config.toml
num_hidden_layers = 12
hidden_size = 320
n_experts = 8
experts_per_token = 1
d_expert = 288
d_shared_expert = 0
hidden_act = "mish"
moe_layers = [0, 1, 2, 3, 4, 5, 6, 7, 8, 9, 10, 11]
router_score = "softmax"
normalize_top_k = false
routed_scale = 2.83
balance_loss = 0.00507
balance_bias = false
router_z_loss = 0.001
init_std_router = 0.0321
lr_router = 0.00166
vocab_size = 8192
norm = "layernorm"
norm_eps = 1e-06
tie_word_embeddings = false
optimizer = "adamw"
learning_rate = 0.000893
beta1 = 0.95
beta2 = 0.98
max_grad_norm = 1.0
batch_tokens = [32768, 65536]
max_seq_len = 512
train_tokens = 297600000
max_steps = 6467
dataset = "wikipedia_en"
Below are experts of layer 7 (counted from 0) of a mixture-of-experts language model. Rows are named router (the router's row for the expert), up (a neuron's input weights, with its number) and show model dimensions 64-127. Each number is 500 + 25 x the weight over its row's rms, rounded and kept within 0 to 999. Numbers have three digits each.
After each expert's rows: "mostly gets" lists some tokens that are sent to it at least half of the time. This comes from a sample of Wikipedia text that the model never trained on.

# expert 5
router:494492447529526500440522475479498496530499510509491489517510484505473505509509521478496491572516459522473528463508538497494503561508535505484484466496512485472525485468469448473496521501533468
up0:490482503507505535490514481504471550509507482478523502522516486518490529539548533546507501494503475479487519514471518491503461559528491504440476502478483522493506444492508468496509483511437487
up1:502499482500540531465517472495503472507468511512510527481530459493491464462512547476553439534508493525456478454440550511485469518497483492489517477490497500467508493485520480496516476497507520
up2:474502488537505494474521462541498461493508523499502513462518491514463539510495516470499498542508492530489529465482473455448486513447509477524484496509497495493528478489503528527554473472477470
up3:535488460518496542498532498491431516490498517545471507480490501527529533502515530517500560486535494532477552506450493524509468502486513506504513513461502522508472478503494472511494530525567422
up4:470497465472541482483490475506456501509483481515456537480518509490491501499522525497479496482506488495490469474538464480492544532509514520511483457512505518458478507480497484509514532510524516
up5:450490457499477501478545513521567497454481482481522494467512493511523547526513519531474481478491538464493496444483552496511476503468501505483491498510548486512512513536502498506498450534504519
up6:485505486481485495494499501433495534526505483490484564449522490470497543492510522499501508515512536500484488488469500495464514494491506492499510513488505473477514544508502508516490507512491460
up7:501449494509489482457513488514470483519498502505526510527506522494471510495510523484477515521518502486468494443481526501496482497460464487492515465524471481458469515493510517522514483473472465
up8:475493470513507520449485552535492496510471528490517492509506518549526482501512507472496524447523469488529490514472554451493461506484529508484463516506535519492507488532505458519475490525516547
up9:479476467469503472515514480475417530514462498508478545451491444505468524503514520512487488485560472497482506473499460485507450529462487491461515508488505493483537503469527516454533499537532450
up10:533502485483524510452529437517514564440521527507526484523508477510493476519501520515499516495531481486442525504492493465494490488560522504518478498519489493557507497504511488508515510503476518
up11:487462496519490480475494490505505524486447494508497535492497481496478506459491542470512474490528448493496526506490510510496500565488530496471524493513526489462527483571511502448512468537506504
up12:496539457484506503497492412473504488475500515493479484529503450524490525496517492517499513518492489491464510504433417485501487480566500523437474521511456505510510518500521491496513545486527536
up13:458472425514511513470506464458483505513470531460477562472536461504528510463514487482494531522531486544475477497486484506523511526540503500512476493489467510474516508519508499525518520504491488
up14:557487527491504477460499446500500528478506520483450534486506451535486481451444480500443498477550512537460479439493482477489520491492519489473490498492498522499572517509490525513481517486484483
up15:480492455478502508489562489502488508492487530462556511531506491525439565516515499486522519513517510448502506517458481473491538472493514491468500477512527477483525502496467518516454474498467467
up16:451466523484514522481480520487459501512465520491481536507508481457532508499545511504496527494474515451495496490509519498464473549521521472457483492494490488493505472529489480501480512480483479
up17:491513494503525473497556507529519490507469496475532495530485517516499508487495496516470479518496481543473498495442520475474502505503505507490549518531515526506492487473528513439509540510487485
up18:494524459489486478519512488505469552527457505507544533474524492490483532504481495483501482527533444467497506474538510520488528561510514517453496495524507504516515496505479479450486498513538505
up19:425481508526533498433495500536458503508513544494508493529502528506559535548521463525492539526557477480481497490496521504466516508519536487479526487534503492495488527490473452482512528480419490
up20:467508504535529509505526493481489463495495492502537482473508510513504495527548496496504482483525469504444472483536513488530523482519539546488526492505496455528526490521485512457514496514451519
up21:516487478496486502523504412484474479557479503520460535491515452495491551504489512534504496533483542517520519456501500478512477543477505488493499470488519475488563495525492539520495455482524447
up22:472515455486532528474510467529447489519505528498484542544498448495467484475514485496518502483529461505477526476477456509552470488470495484483487526518508513524536455489461488517544494545531476
mostly gets: "ci", "bil", "See", "omo", "inc", "oma"

# expert 1
router:471467475490476495509526510475505489537501506558467520472515480522525497487544525508493511548530486500481477469514507539532490562521530539469508456482500528503501514484497454474472493462514459
up0:466519508509470477464492516518476530515545551481515531522498501544528504473531504491509487533476506497519514506503461506532502495505478512488534503485446503554485503519525485478505489513456505
up1:555523496485522507487486509543492493496480531497484502512558474512485487499527507500468521494499507498496515507504498480502464517496503526491536483503510538470544464469505508502496543444489512
up2:427522498477474497479517485496501448491449514529506543512523487520499489453533545514482519533517469507478475503511480504514515536484497582488507471504569498514496527496492526526515490489522466
up3:457555488469515487518479445501508505473492477552494494511492491500542443498506494513533466469532495521487498554487485512466486541511501533541503462472471507487497486501493462490521479481509508
up4:512486527485489511490521492481482460530464507475539557468542473507512550512497535509491541480498461474441503528511502449513489532520490529505504505501512537498499518457494415493477498501498474
up5:525482495518492489536479539460534508496489475502467519507515505534498472487480513484521500502519486516547500504529493510507507506515447503514512451466492516498516549478484512515495503514532480
up6:443498491486522500449571476557460487497543519485490512546499497512537501498518525512506496516512503486496514471500478497439504497502554479501534503520532512478498474515498487475498525510499494
up7:510500497503456491518487470508486507458511515537456549513505462531465488526516570468512523501496462489548483506478482482481502501485503490528495451489500463518497529490495494471498517534534472
up8:487549491509516492483506470509494463538495492533478513473509465545513521510532495506482514492505525516486474497484514534499503502481486527465526485472525527537538502507462498494477514449471454
up9:486491512547471493480565498440507491489461528504467485502507487497496476488493520487528547513505495524425513461490502505495549502548505507517511498463518500524504519498487517447529485519524490
up10:510496518522487513510516533453492492505440536477498534502520519525500478472499528539489490499449508489510498525476529535479515443489496477504497466554478489486531541485497474512462480547521522
up11:486474483466487498509509533487515491512463452533471528490515490499508518481503544511514481519492481524542499467484497498492507519497517460475457494525524478447541497482470468462493497512539459
up12:508508487466491491503509531500472479529542531525467474480514488510508531480516514499484506553557493512469499481496537502493507501477505494461526498522518502469535529550478564547538505491501505
up13:549498489528505489498486495450503491519509505518498529508497472509513505446493480537447525551504499531511517463468498542494510513515503486512488475483477504507487531471495481505486512503532486
up14:510495504457497492465545500495473524509532505463532470530517503498517528520492515474502510490539474524487475536465475567471528464492512536496464458546543483558520509498447522504538519483487494
up15:526473516511489458468507498456468515503487464525517540493513527492550511492520530508446521532513490512511477485503554519503502508520500521447481484515489508545548504543506507536463510475518508
up16:540497488512469480471519500500462486502489515537498564491561489524495514452498534489456498500485478539425487523527519496494479489496506525450552488469556518511509516499513512509475520481546487
up17:488529522511466499520475507526462509504527478556495476469521493515470529516529464508538512529549509514511554496498542526520533495507513530504486522457487492506554539559466506548535501506501506
up18:504519490515463561491529487489473480460491474518497506501508491500480496512524528478516513537512507517541534454455503496520508511439488484512511494477494471466501479532499538521542509522495520
up19:497528509507488482486545496497478502497473426477501517462477500519535510484508511479490516488515511531503530476513487499486493508479516497523561473487532526518530516543496486460480473491487465
up20:501548516482480515457501532515453482508516531522512524524520531508517537520508504506472520502519526476485483558528479508512514533537488522460531476510534499536529492470507492496505535490514514
up21:485461505539524483514500512465463485526496519535531519513520517489500516484505508489520497518493522487530521495513518586493534495510478507515513506562487499495482544520486423479457485518524497
up22:494515498467507494499515480487527472520479448526503507479487492497483508484521501493514535498531542495499509529517514490536478484518557508508522462516480479489492493511483490500528507538568533
mostly gets: " are", " were", " been", " if", " is", " may"

# expert 7
router:488495473525511478479542507468497512493523507522474512481531490523491524488533515485486525537540495524506522521533480541469477513522515539451498494492486462498542468540452482460516519481512463
up0:533490520502505477470514536475483496483517521526489493489514459524506484489473506518472477493550499524493502505483526477467478529557495517518467493469510500467530479516487496491486516508499506
up1:493495482531530453479491477483498511507519506543457482483489477510525518492485492496475511554525547522432479487497492505497492493507515551493500508494452515487525489512438530463521470496511492
up2:483489495505475468475487489481466469533540481521482542501517461505537489455527525500495548548538470476511475515457486504491486554478526525508522485502475540502502538508539481439530490469511464
up3:437472511482502473517504490505496495515438495508529495494524489499460511524535480507523489486496485466512525507492478484506469471495502466463507536515482498510463485502424447502492514509521461
up4:481454487488482462463570457460508498508505480515547455501498513472483549477528498480462522490472459487462511499515467509485559490489517490490500513519509521514491530502489504506500510531521473
up5:471462489486487501507500564478498467538489492528477487495509484477497507524520540461472481537516483507502499457486547471529507503519514451497521482537529523499465487468512470531482452514501520
up6:492498475511504489473500519519517493465475516515529509516521489527538470505522525507517474481524493481495483519470504539475497530515518541509493487468474500509522473537436499448524564515515474
up7:462551470480534520476480453479466515472550514493527499574521508510479451500515539521500467467501525507497497498468524501517502532533495500484515496509503491521510497542484501478543527511492485
up8:477516453471468462465481489525446518496493547494528499494502512515544483450524494509485496482531502502496521522504498484492469506471524508436524481497488508513489494504500478502490495446537496
up9:452504485519516441480497492482511513486502538495539562507517505498526460474492497500496494473540496483503503518523500472496488520524579525429476497491485517545495460488468496462528500530562488
up10:530529512513444452507550505495489506493522468523438527496543479531490516523493516510477457488510510498492496484511527529481535511511480499453490503517509517462546558450441536505494529525521489
up11:498532493502502465494478526442504502539504493478559537484562514528558523459517533477538484472502485524467473518486513562490513502527504554484528477510465516521567504497487486455512476486503507
up12:517469482502539475505490480479479494554540498468531583492503487503553496491525502480541504491537516491468468529468522539529447482496481545451489496529556513546539492459469463454511490457570503
up13:471489452517510495459518498478502496522485518560476525483513475519517513484524534516486484485566498505476461464496477514478469534519546536474494502492494493490534483524441476441508528493541465
up14:502476482465525482447504486495487477532471503467481489497517500505526482475499495558450475518471466520470508505519502497421459505500504521516493516503545516486535546498475500498496523509506488
up15:514509468541458504475514489513508505529523488520484516524492544473487480481528510444548540533513496496440492516485475542522510462527517472511536526528500475512529496500526511455533509529533502
up16:486466494503544539512472474480492450505548538482517499496510510508496501522524524502497527487500471552505474454489528501536486509553513551499491479504507481513543446532498484487502512470455514
up17:476494460521506506494522528476484472508499482502481532504502505520485529486536534526511509541473504534525477480495519486513526540486502513500536469509498547488517496496486485497489473536471482
up18:497536479486456513462486484519501463516495477478496474528508502523506514521507534489505494504537470527528468507471518466487481547510505509520517492491479512500532535458474481483539490526456470
up19:485533509505469505508460494478455496475514469548499518535505498508462534527560513521516459478497512450518507499492529487523530476491483526473546512517499503496541499532494504525488530491529515
up20:487490494572517525466533500508475499492503524443483547491482522510525501492450526499533471489497533528490475490476473474462536521481534541461486465496540493528525450492451529472499513480491490
up21:528518496514476449493555522485540513460473520518462487480498488490485507484515504454489551533505507540490511449501473495494518485469507518472490502500469471495500515531464498505516504469495512
up22:505497506494509506468505469455471505490490483499523495498508504492520519508487457490484493494485522532472495500544489463489501515519489522469477463498499513514536531531479511452440483446510456
mostly gets: "\n ", " |", " /", "\n   ", " Synonyms", ";"

# expert 6
router:516508490540498528470512527504504442481479501504499543492559542565522497494516513493522482510513476567477533501509515554510540522505488531532509488507476504496523519499473501478514503501517493
up53:525470528523519493462511503516477486503528531510485497518530499497552505450521540497501539528535533506449493497496448546495488517514487551486545495515481523510515504505467492453532493504511481
up54:507498492502531517516522486457466515533560508487503491486535500504486557455514501550549570531503485552451512504499518546470527477549525524510496505486523424507520487485455508490496500509503519
up55:516474406497491507492521525498526475513544511524522528533531506500478514501510518542505517488506520565501474468456494488515504479524482548474492507506472487486500469499482516492495487503523476
up56:496527513539516508467464472477465487517558480493537507512525473535508561523557526538449487504491465493484526475481538466495504503534502506509490513486538489527553463528498497500464508485494518
up57:484455537498556520508506537484519461491501471497512519481498495550518514528472537522456482505513437461521468483481518491477435532490557504460486484478471545492505486487482509500470490500496480
up58:485505488454516512510522478493497474481489498582490505502532525510474524496512539496489489531484462535495518483514521511497494541501514483489534452502485494472512507490490497529541503529527493
up59:482532458508495455499519463495514467530493519494450490456545494498485502516523468568493496516499536473496532505489531495488517478510445516507472523499478520548506508516470488510513476506474522
up60:483447484488506473459515468520507461508523472485514492504507486515530503501481490457477494545520500530496513477531488521471501520524509528518548491485494493501514484536464493491506516517568514
up61:472516472479469480465509477489508518529499523500490472505488475524483491527558496505500508473536476517518507471513531477503486489463517512517516576499524532553467471518492495495524474557499523
up62:469500471488471473476490509500526454524496524525486511538524477483540513486495514485493524511506472514474480573503521479520498495525513511512535471504495500501510479509487472488496513497549496
up63:507492484486531470465519506497506503502449517470493482507517503486506541514500527435496512515534521508497522505489513538500516512484515518554525517572476517521467525505515492507487524507494484
up64:507498500520531498473482514531480485481508495489463548510495482543511494524532501495549516480523437499483531419502505456483519518482551544504515489519516495512496472498472519472493486527491487
up65:468453508527522517491497493520482475468450488532440471485459520527492535491491504480514511497520484548494535532525483496499485508470501583508469497488487515516496451488444480514511494499491495
up66:472513519528508512494514480506525511501535518518540494521500505515464467525544514491491494505496463433518501515497491476522483510512518490488453518512505459508520471510472464477493463482496467
up67:523504451502462474489500487469510473511512536484497526523543481525518503471520499476509512535553524503511521464478493508548468543488527511501519477467503520501504451512445464456551499494515460
up68:493525536493502491475509478523473508496479513523497493528531468496477482497521497541474573498514481539497493501508501516500509490520517492480522490515468489519481487508472507548506509508500478
up69:506509486495506504508521516509496535510494516492502501471497481493469484467518515507513479517523479472489496449521485489519554480528493516504508487513536500520493470538496506514478471495479532
up70:468511498527499501462559493521508517470504508519475481512497519558520477522477494511480485504501504482464499496519484502512501452526504514483505512515471467528490485508485524498527479495550467
up71:512454466506517486488519541491502487542485489507520513480522496518517518472496520493466502505474485504467477498492477541478533513477484515518498504500472538506509532494497483503458459484462534
up72:466498449517500502514485510493508435528499529513459493484536516532516527526511513483507521533531543484520472507501487492476486492499484539518510458519530484491484495525434461517473534462539474
up73:479503523516493512486523479499500510461472466533473536519521470515503534491503509533499542508505476493510492476489513451496502476496564518497482496517497501505530512525470493486463509497536474
up74:493460479503508485492536481492495439511532529521509543502503494520460512465509540526489516536474515522492506422476466514489494504460501570511471487534461533468502462501480519457516460506460482
up75:515515497476479460500469508493441478509488537515519499531528498488499504495535526495515519537467478497462506514515477495501525506473510521448545470505515462500511470508471500453480481525550567
mostly gets: " 2012", " 2006", " 2005", " 2019", " 2017", " 2011"

# expert 3
router:475492472481498450482561468469518464534514518492490502536561482545500524498530510525526501510512504511496480515499488504491498526505483534489497507507498516498506512530487440454480524484516501
up0:456486465489518498494484468493461490528527519523531511497517524499531534521534514495458499461495475476526494530517472495526487510515511524468498511513484527525474487502504486566496536481499494
up1:528488489515525514462534536517504528533499454477508517486522500498464481473503478521524492532481449483484487495462517488533528492521513504496516474469506480507497463498488487451491511492524483
up2:530485485482512541498512547485501520495455533471539535449508520494474462492495487476474458495492503546514497459492493537491471489526544459502518511467545479459479457495514456489497500471472472
up3:535514494506540491494507507488495462527521470467463511483509483521549508482515502518513528548525525462497474498429534521537460494491532512532480449456466534509523503493490498525495536510540524
up4:528466487514511544487476519523472518510490512500524507493506480531495544510516526498526451493530547486478524465482487459464502503523493500523506475424468537526505517499496480527536467513531483
up5:506505476490485464502522524441502515551504515500503525423514481498520474428480533528520519501520502524522486482472497525477548500511489499505496496491483530529549529513525502521514508496519497
up6:505546507450505471522489510559493542470484507509478464482551508505517531497536518480468494507520497512498500505478517506516554511478489506477527494477477509532482520484501486517491480491530533
up7:483477495551485494500486509507516506550463537498492522491490488506513508509532473523491502502514490498494545478530481490472489495520496478536468524481511515511521479520503518536540478503476488
up8:525476515507495480499539494504467496514499495503510522499475474503496516484522486495514505484511515535461465511467497546453477492484492526471534493503520494514530506533511484504493497505494466
up9:512537503480504487496540460503532542517523476511514511465500482513516459484507536517500524515482457514482520523492487533514467503496532516471466482508484553485512500555485490537491464494469486
up10:469504544494490457476512536495519487554465537469512519491510496495503546496501531527558511512515488504523497483522507508459489557474500519517491482479528485517482489506467473468486492496480452
up11:500500406483533499476486451491510488485478521502490500488492512535465511465547514513497480523509483501487511525511453502494532495489516516502507500489507486495502509502505475461510510516529482
up12:483532513499568490470549518498483485508505502520507505498479572528487509445484469480520573544496498464481475496506484499492491491496504503473491477507478500508513508486445491485515520459516463
up13:481510505491464476490493490505536512488511519496528503460492493533515492523518501496502536537488496494484503504460504508491527530516464488470532512530514497538506532480492520495483487447466494
up14:509473450485513519492470457477537460468491526492480499489529520483503500504503475504506533552531499498509481521475475450532476533523511505508488501489537511523478523530495474504505465463547487
up15:493490457483481473509496496485494501528484509525537550498516442500489503483500534477487520519507503455489478470482487506488489516530489523482494494543432537498527515530500486514508477491505473
up16:471503461503511529505527494511486505514510476499493532509513522518493539472521500425527498540524470515500443494477473495528472505522506489493497467495477481446524467524422513489488494518504474
up17:470484493478469479507523422508535503528485501499517518521499475535508531488503508512554510527524504510499472474529507497490471537456488514494482467520442514502501491552461518488487492494510492
up18:460500474517463507499513462437483479528526545518469498490497479511517498477522502524503520538521491501494492516504460501509515490509511487461538509504524507514517498523500474469502478508466527
up19:507517455481449493468528498491514465526525475532486528466474503500525533519492472463503450484492503514527479473467518503517501511437509488509525507466514538497490485471503461520495513511550504
up20:488487488487534458491516456493525508501520501504494509530475526511482470457484493546518520508512512522500487506503476502492462527489515567497488495499522499470493476530505450492501519542554496
up21:463497480537522508488518523482523517531490496537527525474523447496517513479489494455488548491509460494464515506496524496464534510493513525492534510526457524436491487503513502509493513511523500
up22:517543500491550492493489511501543463488533542487457483504475554469520504504499469489506489532507498490504466499484498470508487501500503518493532465452515546522505513503530466537487465499504429
mostly gets: " American", " British", " York", " States", " European", " German"

# expert 0
router:448473485541484469477513494476482491508479508529501530561552505556490525492528571506488524517520494503461491503490523509469477546536531556482500497483503464464546494530461484476493527500491500
up0:498531477490484499411502530520521489493461501506503468527491468530526465461498505564497504509506472518475486518494522487463524528568516502483533480522526535501498515466482470495530480500483501
up1:485509500546514503515493510494517471504495491520490524480493479479497512456489526449514525525491534488502566512499482494517481500495503472525475493507517496476498486518475514481544494485524478
up2:522487488523453497495548488522502533493463532527506475536536510529546528500541493532497505515491425495461483534513511541471549499486503527467509452479557528553511544507502502490471463466495518
up3:447493488513493510507499462501448491511425518493503498497465508496512564515516527548518526492520543502474479515520498537468464533507481498488493463515502491510478457484462490513496487474522468
up4:457497467524485468493506506494436465506505534541505544502523495532495520469522556512479516534541492510472481505501515527465510523507495523470522461498523534523572473478469482491475503481530442
up5:523510504514495499512498492493448498466468522529520490518549550525464494482517476512460566479444502457509468513475502516506466473484474528540436499527569522476544484488482529502495496482499538
up6:487534458525480468469505462525507487502479519545503540452485460474482522487513505491456513487500513493455482508500467518450480527492495482486480501467500489480498548500507531507530533467485525
up7:478486478473495482484509463479510539498531492540502501497519499506510485494520529478485505520502426503489557521520548523478531493493543520496542517509537472513518508523483437488482507518489485
up8:507450504519481480508473476512479504520508470513547512497517511510490507469503504504484545529487511517491533519501475524478518539514515487512491550537487536472508481513496482487490516444513489
up9:547518491452507480470476468537543502472512490458529491507482442505504541491521512485466516476510450503559496473492496475496509471500505487507487496547520480506516522513509524520490489503478493
up10:506493507508457500480535516485502505496462558478474490515555514552492535504516555488531496514505539498485498481484513493466490562504489550517521474478534518510494504499475508500507535504474525
up11:503521489520510482449536491499524467520453470489524500507475443486493471492504454474479519542541479535514504532497490508477514465516501489504448501530526490558519527492484485495497487507506467
up12:476510507507511499473527490468494507543513476506519479479507587546524504510525516498494502514470476510497483492479558487499468505509506531476509426472510474503521457523489473493526510480461488
up13:506450500483484490475512490472477513530536529530483511476480505487523499533522516515542463503487503506503529448469549490481472480491458483482499512506510518533498508487527457521485473515492487
up14:473484486510498513498479515553505488543466526518520490457511500525492529464520517492509481504523492519508516538490495465482467520470472508482475499535526513484489464523485472491523503480512483
up15:494505457500527495510493492493493457464468456523479521471502537488516552528529521507469512491481462504505468511548509522547466539512501524474483501516504489495508474524498516520517482514552475
up16:476506489504471478479516513487458480519497525552512533490523485521483510451525551531454491527539488514470486484490505513488485523524492510490528439492526522549585471489460493485465502492529461
up17:507530462480524532442491492485497490442486511520470520503509473509517462477499507475467517511510518520469500490505434483499470504505491504484511523473538495467523493471472526487548499516564482
up18:479483514515490493487516502468484465452522548490472506480503500521476468505539507485530479484527475469536496461466511500512487510513494524475552473507504455480544468515481541466504491516484491
up19:502490473496518518487503507517495454462472489533493508511489465501522521472463531495517546520550447529519509521504493477493543542509491472504507500520511535492508469480487426487506507477506504
up20:455511511522560512436493492474518494516520520530508489477491475474509525554492448520532500477505473482439500517509494511515469489509506506475495536514537519534492499478482460515493509506514481
up21:494474517490516553481522551541545488526468506500507509561527521526488554450515502490490486465504482501478489490505493485482450517504503500460522483477518494493511465487472471478488500505511454
up22:481480516517541459493507529519519478497495516494502503529489494510523470502482515461500488530545503503489540504494493506526475535562516481484505497505481520527509469477503482481534514503537530
mostly gets: " film", " series", " club", " album", " game", " member"

# expert 2
router:521501490489476522473528481505513491500529473538499495537529487540496480477530512507502517495519504508480496531530507555509512507527514526459555451498513490487542479480474465488481521465509468
up0:503486497502553487463480510538485480450525494528459512522524510540527527485510510499507494509512484500485516517550521505457461504533525504515511522456481479495549535535523482492513508459515498
up1:517477482505509517513495516507552532490471491481465496527529456513486528496468522517526494537508479501501464472473526514506513482513505532582511469501516495506539480468490539489488511554506494
up2:540527475466502483482524483543499444484529511525468497554502472547527521511518520471489516529515498522475484515469499501475472499488510522531508446543523481491529497531482489483520536505498504
up3:523497513483559483503532458494469528502543520480481522498495510495480484488487516484459501524521445475462480492444480535473447480482539517533500457473489498519510534509487499505538519493523437
up4:472521510531466479537512498536464509481524529506535484515498480486520488545514508517532480515506501522509493477480529497475492492504506524495514498506533538512493476522516510473478451515534474
up5:478465483527484521471483490528459514486490562508491538481479508495550508517533559498522524466531500497476492533480526477515450501531502501490492502541563530486511468524484484458500486509534498
up6:523469507511522483517507536469480464547493511483476512458518462520493493425528515540535503487495514530483474473472462487434486497491445517503513483501540452495528453513481488470439485501487479
up7:489483499489523474496502475529511518513511541458504506491506460541482493443515522511497496482523481522517486541508499499453462487539495493505469483484553491531505480525517445476466490485507507
up8:481515482474495508490503513495468511454523522516491547496510522512534491541529471521487494527528532529492491508479469489515530509513513516503490529478519473569484452485505531523490485491470501
up9:507522518492521493503520492472478529489509532510470537529507499502496508472516543443440493502519491517482471477509498529536503515506526497499490478479536536521494506455446503485459517488525447
up10:526505512491482495514471478462499479517494515552484534505531485510504537461512495510520542537481522534485502527554476503495487493500494514464519522469517538500514486491471520511509477482493486
up11:448460525496502494445481512464525506504494545502501505532531480507499536446502507498470496494508519463492484483487497468528498526559485470477545517535541508500515521564493489510486522465479530
up12:513515508500538471501498443487476503507508510517459543515553492521454492523514503498507515504487475500467483536531490515477502531517535556502497437479492503493512455519492509510558495522498497
up13:508493499468546482491504519500476503509495504519440508505505438506475490518504498456523510519541510510451475496504474498470496519522520503503516540491498510547521453497489550526564521495521497
up14:481462494492501501430511474510484523509470492496510534485512474493490521499499495487523526515524488491503536469511460499531496504534530506482482535493509519482517493535487498525521498562482500
up15:477471536473496481470541485530511489527485508508517513492535503513516543517480521505497515495482506474469466498493473519483504495443511538513534458505467552499506498463486502486576490463523473
up16:513473491482481533489485456519491498505533548443496502494497479563515505532537496507459519487505512481472498468522519500513510522489519533521509459505518490483516485501484483472541536523476489
up17:453455487535503511477481474506524532480508506488490521524524428493481514493480471546460489533500493462496463475509464512538517527559522506499546487503462474501515522491517494469505509487552504
up18:489466484528542501460477494452468522524493498486515530525499538504525536494488482502517525487547475523482511511454491476558469496530557483464521482499513467515515513479522457499473539454484466
up19:552487497475500483494511512509510525491432480547496527504500457515493460479523529483490522500520465471510455442521473512496498539473517492489551465469506514537490529472495498447555522513519518
up20:469466502506536491495547495495486501503478509507526538485511510544491475537503550499500500497528487489498517517496460492474458507539527498510526515547547514503537397491504462469490514509538476
up21:500508497470502526459505526470501473460510486523466516526497552501524489463514500503484526504534539523488481468523488491487450503521497514493532471448513463510511501484452482503491533519487477
up22:549468503495461461477475483442494528493471498495547497524536471515528515482519467490502553487499515496498507499479511502576490489504525495500511480435489488496478496531488498494519515467497494
mostly gets: "iy", "ji", " who", " you", "shi", " MF"

# expert 4
router:496480468549468510461521524460523482520502501525501497519545518539471507465545513489547493538541502515483525511528551540509488521503517530443493481489529512492533513507455479514484532483509460
up0:451456494484529523467503508523494469512466554514465500487493521519476507500473521506519498460528502521502517470463505457466501474522520508492528508509501501520534475473490500483522555493505457
up1:504477513494479529489500508498467531516479570486537487500505532506461494469499518489500506529518464459481482477467507489489505478476495538484506504481504487527457533508516477483498495504470478
up2:494524480493466460492503516457496501544493546513532505488514487513545529498511501541525458493470519503482489514491474477480505487493545521514497511521520485478521520477503476494509481467514508
up3:466486523443498481490530490496494509468546515506490461519511497497471469479517524494415518502491535447514491462511538470510481471450508477456515494488519498545504520589488499531460491494529489
up4:540527472476540512483513479489504522531491506486488508479529481513507476455478523477509506499516486526491487495492533475530518473495507523511462514494486532531502518469513489493497538482506497
up5:525511481485504496502448453476499506516479495459522490507509511515471521535490511537506477486514506523468544494539503496489512529536554497509460472514529502515517477513511474483514461526492498
up6:499498496511498486482489496475503502508501519498482491504525480565497498519481504500480480495506469484460499504515440486512468516534540501498491473489519519515514542535467511483518500495500521
up7:470469464475527523465543507512475530493521543526490516524517503532538505496493494509484455482496493464539470477427546530514486476483527510530505483520527532490547499511485475485478514472497493
up8:479485493510459523455516529511452490494505510534502478518484524491489496509509526496533462516508528514503511485490539468523500512522541489519506502510525533485538512484509497475502491468512505
up9:461509487542464479523489508505493493502513472496493502508514521495488510453486494506502523494496495549507513495489503475468527525520488478491489483523469471528481508530476499465498493480477466
up10:509520495502532500521491520485470501471513525537491567508503473488496492521525502500496534563553507460511474462460507492517478505473502517536523434521497521484535483506480504490492504506504500
up11:468472471493482491496523478545512531511492528479527510506496482496454505480550518539536546533496483488479501557463450487473530538484506488495491467524488506510489475530502471464446506487513470
up12:504483516494488467483521529516520531490541524473575515503542462508505503473517445527509513526527512498540489457483505530479487493521499528507523471504501458492531455475484462445496531458504488
up13:499490504496461476513496524496501483517466528457443538493506508540505510517540539515431516497526502495504457538514509534475483531569504533503543526530502504578513500538484514450510506546546512
up14:487505494496564491479480484515511511515503506510532491488547504503459470500547516495493468517511454502522515509518496551526480520559514512476506475482498518516545471513462492503470497472512441
up15:477505477541562542506513493523502495495516525509463504505495501516489518498477504479490487546513520476457506478517503495491522489481522501490503476477533493502517489514464510498441516444529494
up16:512501473501491478495562510496482495455520521523487526541523526542501489488511508510481518528529462527525496476492491484495473521476508508468514523489502480540528497498496517526503511510471487
up17:474484479521529507492495511459505473539506511502505468506504507503497537493513507490469486485500489482488465477504490505475482501500497493516478422495505489460494486524486489491489538495507492
up18:501504525453441481510518522479530477509507477505552548456521482477528487458513496477499513542493486517493506488536513513446464530520485512482494470480520509570508484520475500500452482468519488
up19:476500465471501502485525521469482512520536534522526480496494531506515511517489575490502477503487429486466486491477487476515481488493554513486484487478547530541528503489462533509469486482488504
up20:512533477478459503459504480502489537456511491538536460511484501529536489454481497486508496493507535488472502536513493506483482501516502506496500532521496468530508483507465466495499543521553507
up21:456515530457489441512488520508494533498513479486534485507496485516493494472513506465499491520501499552531503479488525502489484489473504517475473540531460484562509488500465501495511472511483482
up22:495509474471536538486512491521494533515497502515474490490542441498443495513493511506484478491514482490488507483478480494524496507539513499483451502519477466511500474512480489523504500515466470
mostly gets: " Phylum", " JPL", " water", " Coordinates", " sq", " zone"